{
  "experts_per_token": 6,
  "d_expert": 96,
  "normalize_top_k": false,
  "positions": "rope",
  "rope_base": 10000.0,
  "init_std_qkv": 0.0234,
  "init_std_up": 0.0234,
  "lr": 0.000873,
  "beta2": 0.95,
  "weight_decay": 0.3,
  "lr_head": 0.00858,
  "warmup_steps": 487,
  "final_lr_fraction": 0.0,
  "dataset": "wikipedia_en"
}
Below are experts of layer 3 (counted from 0) of a mixture-of-experts language model. Rows are named router (the router's row for the expert), up (a neuron's input weights, with its number) and show model dimensions 0-95. Each number is 500 + 40 x the weight over its row's rms, rounded and kept within 0 to 999. Numbers have three digits each.
Before each expert's rows: a language model's description of what the expert responds to. This comes from a sample of Wikipedia text that the model never trained on.

# expert 50
Description: Noun endings and institutional nouns
router:490524472521573512479499534504462519505495563521530462478500530516510433499411505554560417443438490492463557480496523446501525422471478476420447486508496569461482477550463514508508493442521498454456538451567486539542499448525507503483458556462507541495450478523512442552405552532534515470
up0:500480503506483448430518490533437547469491522552420546540468505495465477545500516533496433441510555464482560411542572520544490439502543473527512471512451512535539437534495504509463504507552513516401483455451493519470520543488410525558530566570525528426481494459519515478568498487518462516
up1:545539506542541529607510464551467462502470511527482513479469488447428552574485511502547461493492550471520495447511467502515554500478563528503534494511544524553544550479475512448419529455505481541527506462511545438473526489531517522495455435466417490466505615576512453483429497532462489456
up2:537494477511508491477508474511477484511472484507535396545512586542492529476415483447557570500533562512516465532470465485509512518456491562575520487562468480477441432496496509496447507470500534460527473462497522452543518517552574480455452532531522515438463529470450494488482474465518457481
up3:563515467550500485449522505567486516489555519468486535459548518504492448489542482466468508493470549515521473467540504460464564472529488494566519498570494522477500559436471498519588497478465540469527496462489592479473498504537498514456455437576471496539499564560586525541501531519530474463
up4:468519493515504445484486518453582501482526543476546491555505525505424504472542455495518497458506528482538444540534481439523493496457556546438487524545477487491455525502495458457568494491469547439543449458507527487517527474525421469464431529498476618522497473432454500479420513448529567468

# expert 47
Description: Name pieces after capitals
router:547457495514501525459505513522485496495551573515514532492571528519445461499523513530535466506405492468464528511534502470537500455510457496459403502511521487519489472512508417440532480451493494526547492475413476531479492553557452536548459509515484562513483477450678522556545538562434548422
up0:573530523484500498517451551497440515485472498527544566436500544494482486469478543506459512440528530528540497551481529542502490492477510542502453508483463537508495489560528461530468488504539589516483501471487505540503480488475412515531396445532456479520481539510459502571525554520532476537
up1:450476550530412514520542490570438538473540547476507437545560509522487409512554478595568528508487430462538502520520495570484553494449513472463470477525533449537580487513505452513594438468452533494460554451468529560469519487525511527486451468458506548545541539441522427487511526475484517500
up2:489512480537531549462452425482415414547502514542510483417508523543509532480523496575504505479510476483498478523465506508496495449488523495486487504517476554537447511491452454537548437440507465513554476451534477564500511582491486546568481425565447397508454532539533533556466505538460513519
up3:511458486516461537591526529467487532529544484550488556527478513563443480522502505486542516550494496527499482541483456476540545441480503575487500530515495560466472549499471450567539537469472510489490568485478472507488523489487495479534552515465457522542451580504511506498474538554442458440
up4:440539555546461483496498459487463486504535532591595480547501570526518453534523465496469496487485495464511505493484493518493532534506592503545425463519443543502509435568480508572494487509504539513544487464458478542462610527413580465499477491538499569430524557511507488525494501494495533505

# expert 39
Description: Sports-table names, cells
router:522445504529483519491458506467519509440482495566494511483542504510497449479560505573469481473524461511507543508550473503531479427554479467513437523480519473522474528584457516518537492533628533528489507505434550501492468450544492498525459505505472546548526477500509515544457536452451491482
up0:470484478469523497513561495378538498528487484494486540525448476434455485490525480509525469450522415489535532528493520453511492526547487443499432562558409548511489543480489542404468435502546514500519445466506532551533456521500482539498451504449531463517494466526547514479437504577552534524
up1:542484528530564516506537511383501498528467534471582531541459448586478551505532493538479424553489508500452503462511510461559483473471510464483408463490570485479523558464543496465482513465489492514480511479479521547552513502459478514541428437556524553436549492511506524441474573440578481523
up2:468502522518537467476511503472569470491480538549544482454500469469507535467486464456468478484485518512483531530509443511468479467475454449482504457437548538468425546488514503486520530460497625478498429525467525499455414511559511487541478521481495558513536426458503514455510550499494453501
up3:528468517516534444541440527554561443494512499506492547513527454499496466467386515496493487587499513540448551486484509473599498493569400470547519490493488514440478533546619537540499526529387542492547509537559481501518529509469524522476513473472479599547499410464528529529540518513471442441
up4:468456537500523563523512540440529430459593501557499548542577476552588535489482515522548517464514487528499449582519501469510500491502500484489516479443551474468512532482505473486436525445502468525515527496464473509526531476426450552446483430509501538559492485492475496443440510560539535472

# expert 15
Description: Quote and label openings
router:522446488554401484484507568481538506508449580538513444471520532483485508526497448531571467505505555487481495494501539502512489533535480456520488512660529499535490474516567472484446472535621516520483470535556523491467470498530502507488480541547443499525481483523580453494569521475465459423
up0:589453441544491453477528521454516466443470489494536459459455467468476513487498528458495459486480525540464499544459521477542477474517475480540511495549538472498509472445465506499415498529516614489454419535479590535454508484521422514531465454491488553527533479535548558450534499478433485500
up1:569532496509531469459584562508495497517498526479584436511494506375467490524498503505542466448418519480466498476528546573463408526554476542586420415562566522507500544495500482510508540472559533532497517510503439525497499526556500582584497518484540534501539475499480461518491502527444529404
up2:544382510545485600452538549487540535515500458481489441507449495525515524504545523517482527548471489486467535484449531520489541450473470478476455547507469564514460592507491517576487504538481544479518460534554513481494465526483528471553450524445482492481451476476601528567470508503519496512
up3:479556501533468564455576593483475539570564505477476585392446518477525475581495397552521447476505524516529474488514507500451502476499415537550466509531530520527483502541549477510457470458558552517487384520492434506502512503505463576573523553496463474522465480515452549479503480485564454521
up4:515499523432461527543557429497478524448464560446493462525456494503538526461582491479560502531475502491519495556516443482552461492493506479503540551531505522460418500537491500449574524516541446508524549494507493482544484540542480556421506486468565492561456517473497438569460541455481501502

# expert 54
Description: Sports teams and competitors
router:491467507534509528520497494510468517411579509558554480511459528513482465471476504608543469493439462559539503466559502510452488477517467487514469490516490568474468493636525420525527528463580546517513531466432537545514463439501485481540495503457453505538512476477508449506441525489498456480
up0:458536538494475510470498514421531452448502457469521476469506572494440480395506484463508490522510524502459453455491433543468488546531465498517443418480567443493536523468495455582482531541528530524553488521469509522434529474466501548521497469531489562534463540526511493531537571459429495504
up1:474505443457469483527556455483524517480546522432603441480539590586492405526467494566502458466427485530526494550460500519491511429565529423567482508514573460453468504498462495480473486483499454520454525451596413465551551472510408454472542500520465467480441486556507448511521515531535487439
up2:537490579527476531436559488404514481467585536479510491522480529466470492509495469498546511449479497495514543467530514467490468487512490509481475507478522497473503485473605483502486491479551504468475445450515447512437509598513508474457465474521527523519506486521472504524499569498486450485
up3:474480487517508525496511492478460517488504585496545533483494484495536417475476533494514481502471504534497543460466475551467489495502493469529423577496501518508483573473537450509526504483470525503540452455485543562558564496481499549495534450576470540571513528506477507487460498440456472456
up4:504541502565521454511461401524447470497488564483542563457466460444517520508441565526514494419479506528480541445503503546512457484509513481452510525468453516470513523516492530485435538522507516477512560502497466563460481440520458523491454450507543520544485495476518426458398560537521484437

# expert 63
Description: Time words
router:527470499483555515497489521476519468473480526466544456507477471494471519500491539527486505489499507440427507524511515440554535560547506500473428502514500534542538559450557481501472523546457498532448481446417566478538526563558457545520445455562517485511474537482477473471510535504490422520
up0:450509501458529501517508432549430510451456559534521471496462427484442507519506464506456463485548545567509456504460494493543456564551484514531460467468498456520521493491507455501546528477451518478415540482497497486567531504516489520508429493473471584477480494459402496495431521537501453509
up1:478451523460511464534540542433539485470480512504465518502504464495479515495523519486529458508500421475472559509422520496564478483489497493406532533573458480518534472471571429480476477437506536499466509449504488503515510507490515505410489429458466496476481480468524501448512497505546483564
up2:446485465452487538511481470445508410417541482506477545577498536446511525515512529532495539468514443502414542481522474512623513479494508497459520470533449570455509541477524519558489530526528493521520561516452468513518500505460461509517437472486489502522521475492498507453460483475592488523
up3:455485468546467526552427530492507487505539523526426482484476508493534509476508490517512516564567449479432502498516550486480565518550512539472489505544488538466539504530514487529466472546537476496496454481528559469433458473502495504533521534524535494534497554468513447530500502489493515472
up4:512516503482510489490473480526492441503474507542465511559582529503463442473540519537564502484537550471556527525531398517513503516509512480468489530506566507553470489504455479476473543590500509473501501517497481503527476513497440517489491445485490443418528484571477530454440544526449507474

# expert 51
Description: Words after in
router:492444420548551483452485651432509459516527536456503484522504461521548468471450508491542458549514519464482491500497552446559490466634554484472452560503505501499536516484482473498451485498523533490470497456445491485474474513482439511490456507471444470555594499575515507508511498491451486411
up0:488519575532480518438514551510487523609583489488489489448468538469494512519520531554582490543483506542619515524530544518479455545576447519537478534500516537540551430567508505493509499484553517480479440524501510539550453395463537544507571566540500445530486505472515554469540567413530402489
up1:499547482483483504459538510476520491482477478488513584453488527515509427540531498416466454551483471437534523461488499492511519488521464423484486510479580500532498540474489446534520552563527572475492458489470506507511540495553552516486439551510480551448575472546489442518567558471452492455
up2:496529493555444471510488557435423547545419457528524481465559468473474424466511464468593435474584441496578455472502478576531409505537541536527538507521517498542478551545537565484540508457543514522542481455454486477591502523438463515539454467460412585500502561431505438500483479465484501514
up3:508477535460549544449475524524499510568464550536542481504471488471417484554518507459531453475530519502464511540463520493559504489544513512474434468453553485531488434514466489415491484489492542512481498436480482584442540550490500506519463518523468491494509447530444503490608526506417489471
up4:497528460506507386412595524534533541600427477471523502508548542530509446508463487478533447480517513536503510428468477444535494459546528458503527507461526541471490486524486473569498476499579553507517499469488469522493408526516541474560499518509495506571519445477559450483453539527403536493

# expert 33
Description: Person-name fragments
router:517548505530485501445459567484500512581492484521595567478444498502483435509468528539483468465490477579445531461507472507537525488567545451478421498498489463501504518568459494463518495492482534481407495440511512478464478498417501555507483529465453520514567509631503482498518458501422527404
up0:480524498508491470509484440462486527471494529465501527487506493455543505539505473442510423494527485507516479528508520493499449529471500471487463492496523480535440525528527542516527480576563545461521466584486524527569559476512443504536444483459432531446520525513515495508466567434471444467
up1:489476528486512516517559560520499540518516492560551507523488472375492506435413493538516483515507494525451549498491560588487481470539429510537441545507516448524453518486485456492549541459502445459495606439587449488477458557491490485536499434454514528553549462560545465510447505483487483460
up2:508516475499421437508569519584506500482469534517485501567534511489483430561457522539468509418491505575495501503491484414512481440567544537562463499523523485506501534527426446514425543496512503469485536487466479471459559593476446531483423499446484486612501531498486572500517431497489522527
up3:503507433593536419477458508552542475601432504502492492544512424501546417490574519550531454441489495527478533503525507460493511509497495481419483509536418561456478524493440576503522466433520487425460570509520474558554564619519568586472504497497503482537513450544503481470526472516534509455
up4:530498497451461564515598506504428553484553527550464473530478537564508475533502402520540461473567539499534448468476444553461517502472542526456429533531469467495476514556541487522513516518549543505519508548481571501394432489508543571535492551523502475540516549478446510527551463519480478505

# expert 40
Description: Inner proper-name pieces
router:472483549514469522465462560515462454444534517543488499488399518512531469518536540531482408494550475624427512489537520507490478432529488460489421436506506530535505523606528417576488523497527531512411557486489479598499466476464505502515432509522484538506492485409498485455452528477494449486
up0:472421471542503531518448488507553471507492485483529535549518489495495398547450560493482498470532492486528551477553465570460410499535502544478528421485597494537471518496475484533538563519529469468514479441488520562548502504525501526557450550494506447496481563474485488442487461449440564494
up1:566488477473442441496471492508526531569491405479575501560520468518434529560504436394492475528467537472466482466466474476459477475498512440530444514517498496496533582498539407484489570466507533470527533454430547495450519487510501530526494509468485457600514471434541546503467527520430488518
up2:525538476535420557510520561467428464490522500469517493511485573524399496423475487610513505511495372515533485464477541444500498544535559570493527477479488494494531475527547469525508601597489544409525531498515516450515500502528491590382465478464544448491500476496519494466526435523434484515
up3:482511433455515469463469495510483507592494554539554539475448463483507503544456536467517498486531473494515590563507417513551477506521499550522463459466490502513566520510498498499456569552518598513478466487534538498480533467472498490494545482516500454534564563508522516485429473528448442532
up4:467446529578425486549401460437522385517525517545495497472503469558566556464525480549557462549494521455469515561469500457463484506447512496496531438507512532473522538541504472487570528481490540516519496526512501555469453493433429511461477521499489553507582519492508502448544606461483440481

# expert 10
Description: Place-name completions
router:488441504510540493499495537480478468465474455556553481494422487502495404501467467627512462511538492535501527514561522427493512527548505423526445502488462510499478503599458512540544477463606533516462491497436494498494468442479523490502523518490470492525561475527539481509459502463529460434
up0:502451507498519442550431424567448545550489489476544548583527468449470497513485541524463509467521549529424474582527533424517545421502515590501488526506404558514502539539456479476548448543499558520445546503508535479505490429525471572493521510475497480523450505443486468504503531501502478526
up1:510505482523460461490486569466405523453508518443485504489492499495428490451530499496497557536563479451485401579494509504495496504537482542495553496484479473486551462502477521528464426587523503468499560503454541530484495492584455516423449520392501485553543535452453521526496547538482422437
up2:510476505478529417452493464599537550489480547476517455468516431541501494548571457512475482454581495479590502479498542540486489552543544458448454488474534487459355460460464470501485451456459514473474462501540488507517503495444528441492501517484506512545531522523501459486458479567536446490
up3:451432518453450598484504517510464530525534492548496554423560540497571515506536453582513485490481482510533455486523467452478462498460431464495507522517554496482426482508509498474527513559534478423493383426514520512487409462524475450507480519559529454496470539483481470552526486507442442417
up4:510434546506477525444439525522470453485422459504516565540527462480526553453423511523460513487490521519513514443455542443446523564543447473523542486487520435495477476515454490537524550503496477472455502519518442475474502511538507458549475470409514524483575551510504496454479486525466504495

# expert 61
Description: Function words, -less suffix
router:535366469503468471493503557452514470489475478572516526497523523500476429515477477483522519514522532396410523486471520481528468532534566485546469518480489492509451492486520486447509447539495525500528453515447536442482533513509510537517499478448510505525517499469568493544481585490475535469
up0:491542525497499508495476551481573444520545539579495468484572473529451548485514392471492465468473526486511468565506489600497482507502423568514521492498514540503498484551505458471506461507518596472496484522506492545461530498537504450468482447534494516494460443405530515503440506504479525471
up1:526436530588441522553461504524434531455501546466517452483466472579524454548532501509490455412508506539485633437455502458522518490560494469528521427502464449459495494504497525480483490504483478443501447493493578576500502550421501535539527502456374482526493525460512422535535479501434490475
up2:488528484466488474488456515535579508519468532537517558473515482452510433490442577464468513467522532545494520492505490448506498510446426480601499502526463469443430476540429477510501477474480592514549564452566563555549508454476478428549501477477483481517480512454525434403454432487490494481
up3:536486519499510492563517514580512490451515479507433458499487554494513526427451471487512514456560521557533487522526559448555482524508507549521446483495492458455465513485485481490474532528497556481514504499454616507509560490490463601501552553502513556561455564495479443514440480527415489426
up4:478527493499520607538532486443534518545529436522435402442507496519463478511576518556497481490489494415483525531512485557527484542438492547507461562462571509541458579478572497518491483515497543508508463471466554497501468529540515459470528520467467448483466487496495468442443588441497429523

# expert 9
Description: Table cells and numbers
router:499469525560486454478478529508515517566451589509503550505443488506507484487416529505584493487498505530499494492548522461505480451544452488540504474512545499501523499611474432529453513490535548492510549489515497471474544489577465568428498529424530507479482496498519494425503590520516414390
up0:501529537501489459509432484478450441478517532487500464542541474455547532517484511433484473548535547472495495491512539589445519508549555541431524470476534479519527529494461503450504418440438575441500565472500521464534536505518535539450509520457505475516444542551533448512506495520433494508
up1:501461461506439526528522484562507467595441467525475522442467519525504581534439523519547483517517484414522577497510463514471443540491496558491469478529560505476497474530520413464512545476505491455543593494517521481553416469484458486448420483440445427509510501633506521507544482463524507545
up2:518452441531546552514525445547440492491490527480453460492545513463527531537439531556495536428489465507517489462549487497462544485476439468491508511487480530474471478540557484522486509493499607431477558533552535541540506436491482543452558524378514503529489484513468451525464495513516456476
up3:585504486570546442529514393489517459494493483500504505449459421490549439484455448492497517497487539458536456456461465543502505576502518493519495545517542428509541422516480421509478528568522506501519466489452462486489523466600505478452488474482484520541539486449495529453513473478442431542
up4:540499495513470423467481499470427475455501559479528517479522516545533499534449541513558472575459508537420541468523515464490521481510558518516525510470537450496463440562543472488476541512501480485514448461456618471506516474563541516513491496506457483517556490596516503493501492565577415504

# expert 44
Description: Adjective and verb suffixes
router:502524550506492466466521430431489481472491540474480463481521525505494498544512483556572478432564495492525467503478503499476491477559516506470515497495445578514473499525524489572424511514557534447455502462438590562490503466487465509508486471474482493483481486422433459429427636477507426484
up0:408523482556462489475538466525500489508500500500508539452506461479502468583476464473473450424489553484414540504437456554517462472468443451498473488499578502519469451445544454500434505539516473496431531419459439513496485488544528532514460508497470428483470491493493516450515583441402483483
up1:553484539532515517500485508487529575532533507588460439538492520464492505470502494579453506398525554463551469456442527494493595483553510521461469496520489461414498504490566490534531440474468507474447512514485544455495394445540480521489550487480477484514572547454508478538537541477519473500
up2:549520449492467491529534554465411493508527539505534487440534596462526537518535526507545417478538530524443521519457508543471488500488416412478502559557553498431543522499546503517503540504546539355443460489520507478527529458525485527540432476476518515488470491532494513452468481446519480531
up3:524510566491459432491523492474477523486508517498435449507521470481486520506511476527473442584454514560476551451463476424553448507504437551509524447530541502536390464512563527489492480480527510444526485576446486467392460502505491496496453486465479484507473489484528508577465502512531435427
up4:445500463527460409484478433521539544421587536447580452429536533524440534573566524464454422488529438503460447472485511553459506499533404426489513522569453540581492513564467488495468486555532554457487539429504508529520520546502479464539496541480483487498558558503536442488526510522475481460

# expert 12
Description: Politics and news prose
router:482487500520572463416506511485525507508483535481478518474559497512454504498521449503513452522498502428429468484561505447491547436570466481492489481535518451517497491446504483548520486568536503483475529459508564518453500534475463475533410457528498518532430505518586472467457526496477459463
up0:458553462459503525606570433506392442493542549529473538465577457526515479530493440527476472475483462466536529474425477529492495537487466496475412508475486499517542493517516502555462462505432448491429507486556525487446535541474458509523539473503491464463409522544468515485522454508534464528
up1:493457449472549511503435561457484419429530454432521473501472506514414512437488489501477472503550519502431441496525482463506465426527488499538504438484509472440454549482490504519527528478477489487505454499476505481483485492532471497482425458516508541474476477508546553515494506596500426470
up2:465501537495538564514541553536530518577448494482493572487542515533473449483552519546483526467547467511476518526499532519438512493478531514526503583469522536478451480478517538541517490460483494499475557513473590533454495515538473526476493559497560519511447523507527493559471500567510521464
up3:530522474472543559468484521486498518510478513472490526552481490416455479532492454503542442416463472508463496521500508470539486544596521556476488463545474464524471510529518446511499525506505488531450483493501502511496507529499466534528488504546502477470561539517500418521526473579462480545
up4:457471476610488437505472550496575485542509499545527506468489503470497516503544537545581491469494561492518436495491486475560459533494462537435474477479527469475528487509548522427483464420528548493483492510530627505495498569526417489465490560526520530479504468436556404513446499565525470495

# expert 1
Description: South Asian/foreign name pieces
router:506409495530517532467502528429503437474497542564512528457514513503554493489483476576546470470597512493506566482527506545518476499547497458535457503544513473459503504635470491499516549542600534516428502460440567487503444405467520497518466495479455479550534468510446437463519485462495467501
up0:467456471480479465538455456517537541475448505509507570496515501520499460504530420528537494491549466508550486460541548468442514584468517509601507460490497447495408502507491490447589516462457509511513504482499583478522550447503473483535473530431479489551504500557522511471448531474469437485
up1:525490450562534440465432392442506505480461477521509513513452503498469490451543506525494450546485530497462503458530496562520496453453454449570544519511537499550531502493498508530517501465567565511453508428504515488483547587506540449540495525461443470515543494484531492519475586529495485494
up2:481417530562519518464520497473575501579464548536489564486516512451605498483467450481485527539515521601421529488563457548449498521526517457568469475524437456467537512485480463437498458472563508450416502473514492513451504464459477521530517493501506500511514431538474458502536502479511522425
up3:459513527570465492461488539515520461510530486525469526502450445404470474506481493519538464466400502527468590442564527465606533492508573543490462492554530466425484535479434481452428506524479480418582465495450432487488438561534486610530447500495541497503543468566559603492519507537430552506
up4:571445472476468545540531575505504527431566479516514544532471518514562511610475501526559460475591460573461482515546524571501431579513559513529490418546545482503460522450545487481518554536534468506530463576458505486447448499480526575446442465499461490488464562471476529544471465487423477503

# expert 13
Description: English suffix completions
router:521435519495489447448551472483524554438466497530502421432549574495528466487472421517495485512628482429489504523482555557469485593597522482440495497519495406532457476510538463505514463515498516498408483459449539536468505520544472505563407527433483492484415543480488484511442524450549418529
up0:474488517474469437499532572460420527539477502544476464538544511437520512501497515574508553446481496515432450524487413505492460565471458480545435515468487533513432569476477514505519483471560558502497459493493541492551474454465488491460477466437502505539466506559502500554566541519481475483
up1:486502481501475516467495542527487508454527509578505486442478459429533415522514398463519510498579528552504505672529517494492464562515570526505538470440505430468489534486540392455568515501503481455478527550468561580501490522468453428460515456530549527528557491508472452451510521457539472490
up2:536471512459521482498524496447551549458431500461522455499476448450498507498476527498495525462431523560467459525479518486470534437522475477527488477496516410540546522501470512538452518534500515520498425507502454474499520480540417536524480483529512606541527562509515565506576592552452425475
up3:472493491496495451463498486466562504497481487508427467499520515544577539517495450561541470510442468451536476437436535472530436548539514551475512539547527555487545532486506441521492570516500513466473474424529499523440517528536516514506464476584486475435586421568479481472519526506512473490
up4:508491570435472455438495497520525485444527526509537536414479477456458454455447534542522520519559531472428508487486523569489470495469515467521465495547438441513568508517466418586494481440485492511484477483514546512484536506493468574431458462426542540552478483484485476503511494511463477444

# expert 20
Description: Table cells and Origin
router:486452497533391431511506453492479483571516549533463519531536544513482410469417469544588486510521547423504429519485506532469489596597474510493497485568479484489495506622560471432553497553550490414535493513497542505467503475493533490513534496451455534495455465463562459448439555507493484380
up0:523521478533477499508477553476516493471462501471436500489512512506511505481507426537550514477502489467464566539460504470531500514657526544500502434563524507491519524503525484454457477470565418494467502470610584525491512491597547499491506523510487522511488544489511490507499527567500504444
up1:516527572569457592438446524499378519499538478511515512473424499518482530521528490598481522502469474498493476527478502442425475495515530447482496473523529477495494540579507437429541554540569502514490435495518504528476466448493477462503450528491508468493536506453539439479512514552412406400
up2:452571437477520502475506494499472527462561545497498495549434511552539503480524492494542561580542481506451452532470498458495466509479505562474460466546506501438405425531425525456553506572486480480498563459502565554580532499521522550430462506498447487439471484468487511422465504526543519504
up3:514537486504440468527444527440521536475498531573540531475454509504459432557490455520473486544480496439478516480490575551441594559494392555495533488477531497488436489478490506476487476513483447454432525538520457509443562506517481491473469422505587495472541571451564494462414474456527494453
up4:497489539503481423479505502525500432478496541547485455449410506472520456568451520575556546516446513471468504482475462416467500510440509483535470470500463436472469570502440441439483474461538483468496509461399479414501586495486526539522540528515466486546513547509518450470512487429476467550

# expert 38
Description: South Asian/Arabic name pieces
router:488460488532460548463487489468504459468469560583503505478516514497551496461599477572521440445546487511424558510478431509538479466474488464480451547523525539446463513633473527519541511521590515486426496425499510557562436448482533423508493486475447468560464471491503468521477532429464503520
up0:419498469533564530548475486592530464500484450548609530524486543566564521532545484559454481525485465471497511544505543407528505487499464505449495508504474486501535510545474450543457495496486551480451525484557504562481502462470478483562488471477517496483458516488471477464439571488514474481
up1:458476510484523561484478543576497502530488497486509524527547443502498460542521623430554515482529489573423481517444471533539497466463416397488517478511466592516508574484447449512491515475588448423478473508499450560425469506567499482523543481472468569462539514514550550455479482520512483513
up2:455448500610571511550549524481477512520550486540450534495429448488520531496504474486537505550530502509445493571545484500491462554551502424513573503507453509428588570587601515423568439557578492454470537438418502496496445481473479492586513518454442558452468488462498452554416493467521409496
up3:497522427446474471436463478510535432513437556540452506489452455457549458483489508529511423471596493465538491490476503472513460506562430521467486539505498547443466509512553524489553525481424444520520494530478549452507483427518502490498512549563459536510543504505547497518493464446491528505
up4:404499476515510466482428504446538505493456463521526543544510503505501545499559514555510507452512470516434515476536435501563481493498501494510438447555527454515508547479481474561500516498459523519541490508386479477558471496476483538522528452491532522585493429556499455511541477529515436473

# expert 58
Description: Mixed pieces and function words
router:432485484503489505559477592481552467557487481519510485494467475485507397468446454564539509441515488474533476512519507431502514523559499509495457503551480491450461505591468489476539473494543506465485464441506528493547504450520540479458455558474507552494531509534491473509458484458495512516
up0:537502500549506457462482476527482576488527492469452483521567490492528454568450537471487461451513517449441607481555512526501546453523400529475479488543399512448510513557483494542471524533488453551427493467457494499473465506489504498494473505473525543488422508498439507560558510509546550516
up1:468466481464499465482456592496494477522472456536468499537555528513474444434499508399483510491485506458446443556427499489492568501537489521475424464520480455445491437519496519530483501520556509512483475517455544499542505509482445473517459541574535538457459508471541491576536517559479525487
up2:463489547471530458612539500508514528457485519467449406494476547545531413492545460499519521438620514495470496528468508457555499493513512548555451539512606547528495515494481450559566489521552466429510566522484504502472502487550501477504456445540547484531475459468534480532516507507517503532
up3:505543477491553543548418523555482417575508481452534501478538532477502477545528519473517511504603554363494461577459478478493511455505408468524515464513506503530495460511483565430521502506508475446505579424558542571453486464467482549495494491522453473531513506545483545480530492483485518489
up4:471512497472517474536467463518450484511440512599462467438497515478505434486496471519507520485509465510531461544489488424504472566509508463513467529566473484461488473518467522484573544570533461508485479557499565561520467405472478470523481504421483456474490519443520496454442485477472567483

# expert 24
Description: Numbers, symbols, abbreviations
router:527394487500514502429453552512552502443507584511506481487525513514474517458530466477561477548498522455518485461507556445524455547545456522561467503547512423500508514461532453503478471544501498483503545459426557504485484502593481480510469466500460545558493500500615460494545479519448501420
up0:536497522541516506490480528492505520496471530457531496562439472539409494535481513483566428546474477436478524487504545496546476551491512469466479466525528532464551508577446535456546508558523595515567524429525542485442501489478450549502485461487546528514550572432451519498505562585561508434
up1:540467442501500476478567459446448501537520418498517400538486483555406526544530479479427491483503489498521507560546505471478428576496507503510519486524532541529446519528560515479507420501510513437503484463508450481463423521568537469453486510452437583519467504420491483457529455504610464517
up2:546484428502609492542565534458550535508511504490515544578514553489545474465545483509485517504494484554505472459442455522496512419443555499508531458466533465432464485545488429487445503507472466514519571521463533471465494498442460573513503494559546479520511589499501525442455476542447504496
up3:475502479505511510480469567523473534486554522514504444510540470474532522493497497491487475512488499471565480495489468578549468490448468478502364536514511495522478508594401385495433511479459484568486530473522550506466525484546447536500538533483471524534526496572531469434574463456396475508
up4:496524484482548518475400534413483486438498522501497507416481540503491529490563547463461527465465468490520578517487505454492475583530537495515504468565555546485526486442543503461529448461488474553495515456492529506468479521447422508514573521498503577516500533518465423503502470519475392477

# expert 8
Description: Foreign-name word pieces
router:451484392511448538487459483514494489537485582496519534455474469491547486490550441468546437433449481424528529518476464496546478521521459477494381488558497468456487514501529409475503527531506524539499472469528478543523487494575534477492434528536491615468516490565553501506503539484446509497
up0:579483506495417517509462563423509511568477485489519494456468520494552483452453431429444522490470536445428489496412456452531535540511449548517468525484466464440498494469442488543520554537531492529517453517502535507471511504502456460524470453460444557437544490487471408534562513575467461448
up1:492474522489418487537555435503501453517498556509435421553515519486471469502585437490502494522501525521575456425461506533533535453553526466513476451519520515564559540495533455486493493517472492474462468456443553528515480464572452567479469468509528567507460513446534493494490499507543460439
up2:505532501455539514522501461479517435486567487467444432499481457468518520451481503482461508423535546460541523478475545398537452501517519466537440487552531506490507540486516427545465481501474463472483546550500506486461448570524470543526499474471512461469521545518380526490509526566474488430
up3:489528440480476484459469545485481505504511498598450383525508461406474536514545471560495550527468470448530574493535466485506444539533517542542534494546471408482498547507513445511521495481513503476495505466485446509482451551516531465525548434513422492587476551467478432499493536422502558573
up4:508552490504529578541482446587489495524541588500565518511465522538555480441489547478457466518525488479545442545506507478495495518562500491481417486523519452517485542519479445424481505533494502478450476457495482572443508549449490509458387531487451546525504516510528534403478499472474557525

# expert 18
Description: Spatial and comparative modifiers
router:594463480507534414518519585471430503521474519513515487491480515517513437447411516552480463500472534414559538494457544545511450527539498437472454527514521501491501451485495459457517523441483489532468479476414534454487534552524439496462506461437441457491528521565550527502532490509453456420
up0:556483476492467542587517560496442436415389521451486456530527521525473471500470517524513577492506481508533487473472546440492455492469480467508497457546555502464492491463517395530534490497508533534542524505462474507375541506477466491511477434535461493525563570474496513478451580528575466518
up1:489495579509505482486504426471533486498449547480548483578434410417462551535510555494523496477467504462508522522542487562505511542548583443481467575523485424496449518556447499466518458514505492515492561460436561431544536574499398536484525479451504475498558550525510477461489481480545486504
up2:486496497465473503520493539523470564438403455524476517574449527546559547481475525547500440525482411524500537508484543515455552453525517467493551562472538507516542536495531517522460438503523532448478565492506458589502536478506532496514484522512472469477506476480492440499466496353545525552
up3:454425523523579426493532504532541514512466517540558461522483513475491544546484494516466454524526512505483488504507610447486423516481464466612433470508521561546483520486546490402517472509519547522470493507478448504465524497502472490477481522457511541496547474500502532487491477497509538420
up4:591474487467491522551506508511418508539430512512517516455543508542441517467533475493483534483454549461565438539437517486499482534506477498529538475449539459504428579509488493518504458539506568489416580429453546551498489440558475545501506409544451531547453539447508518430530475511429512494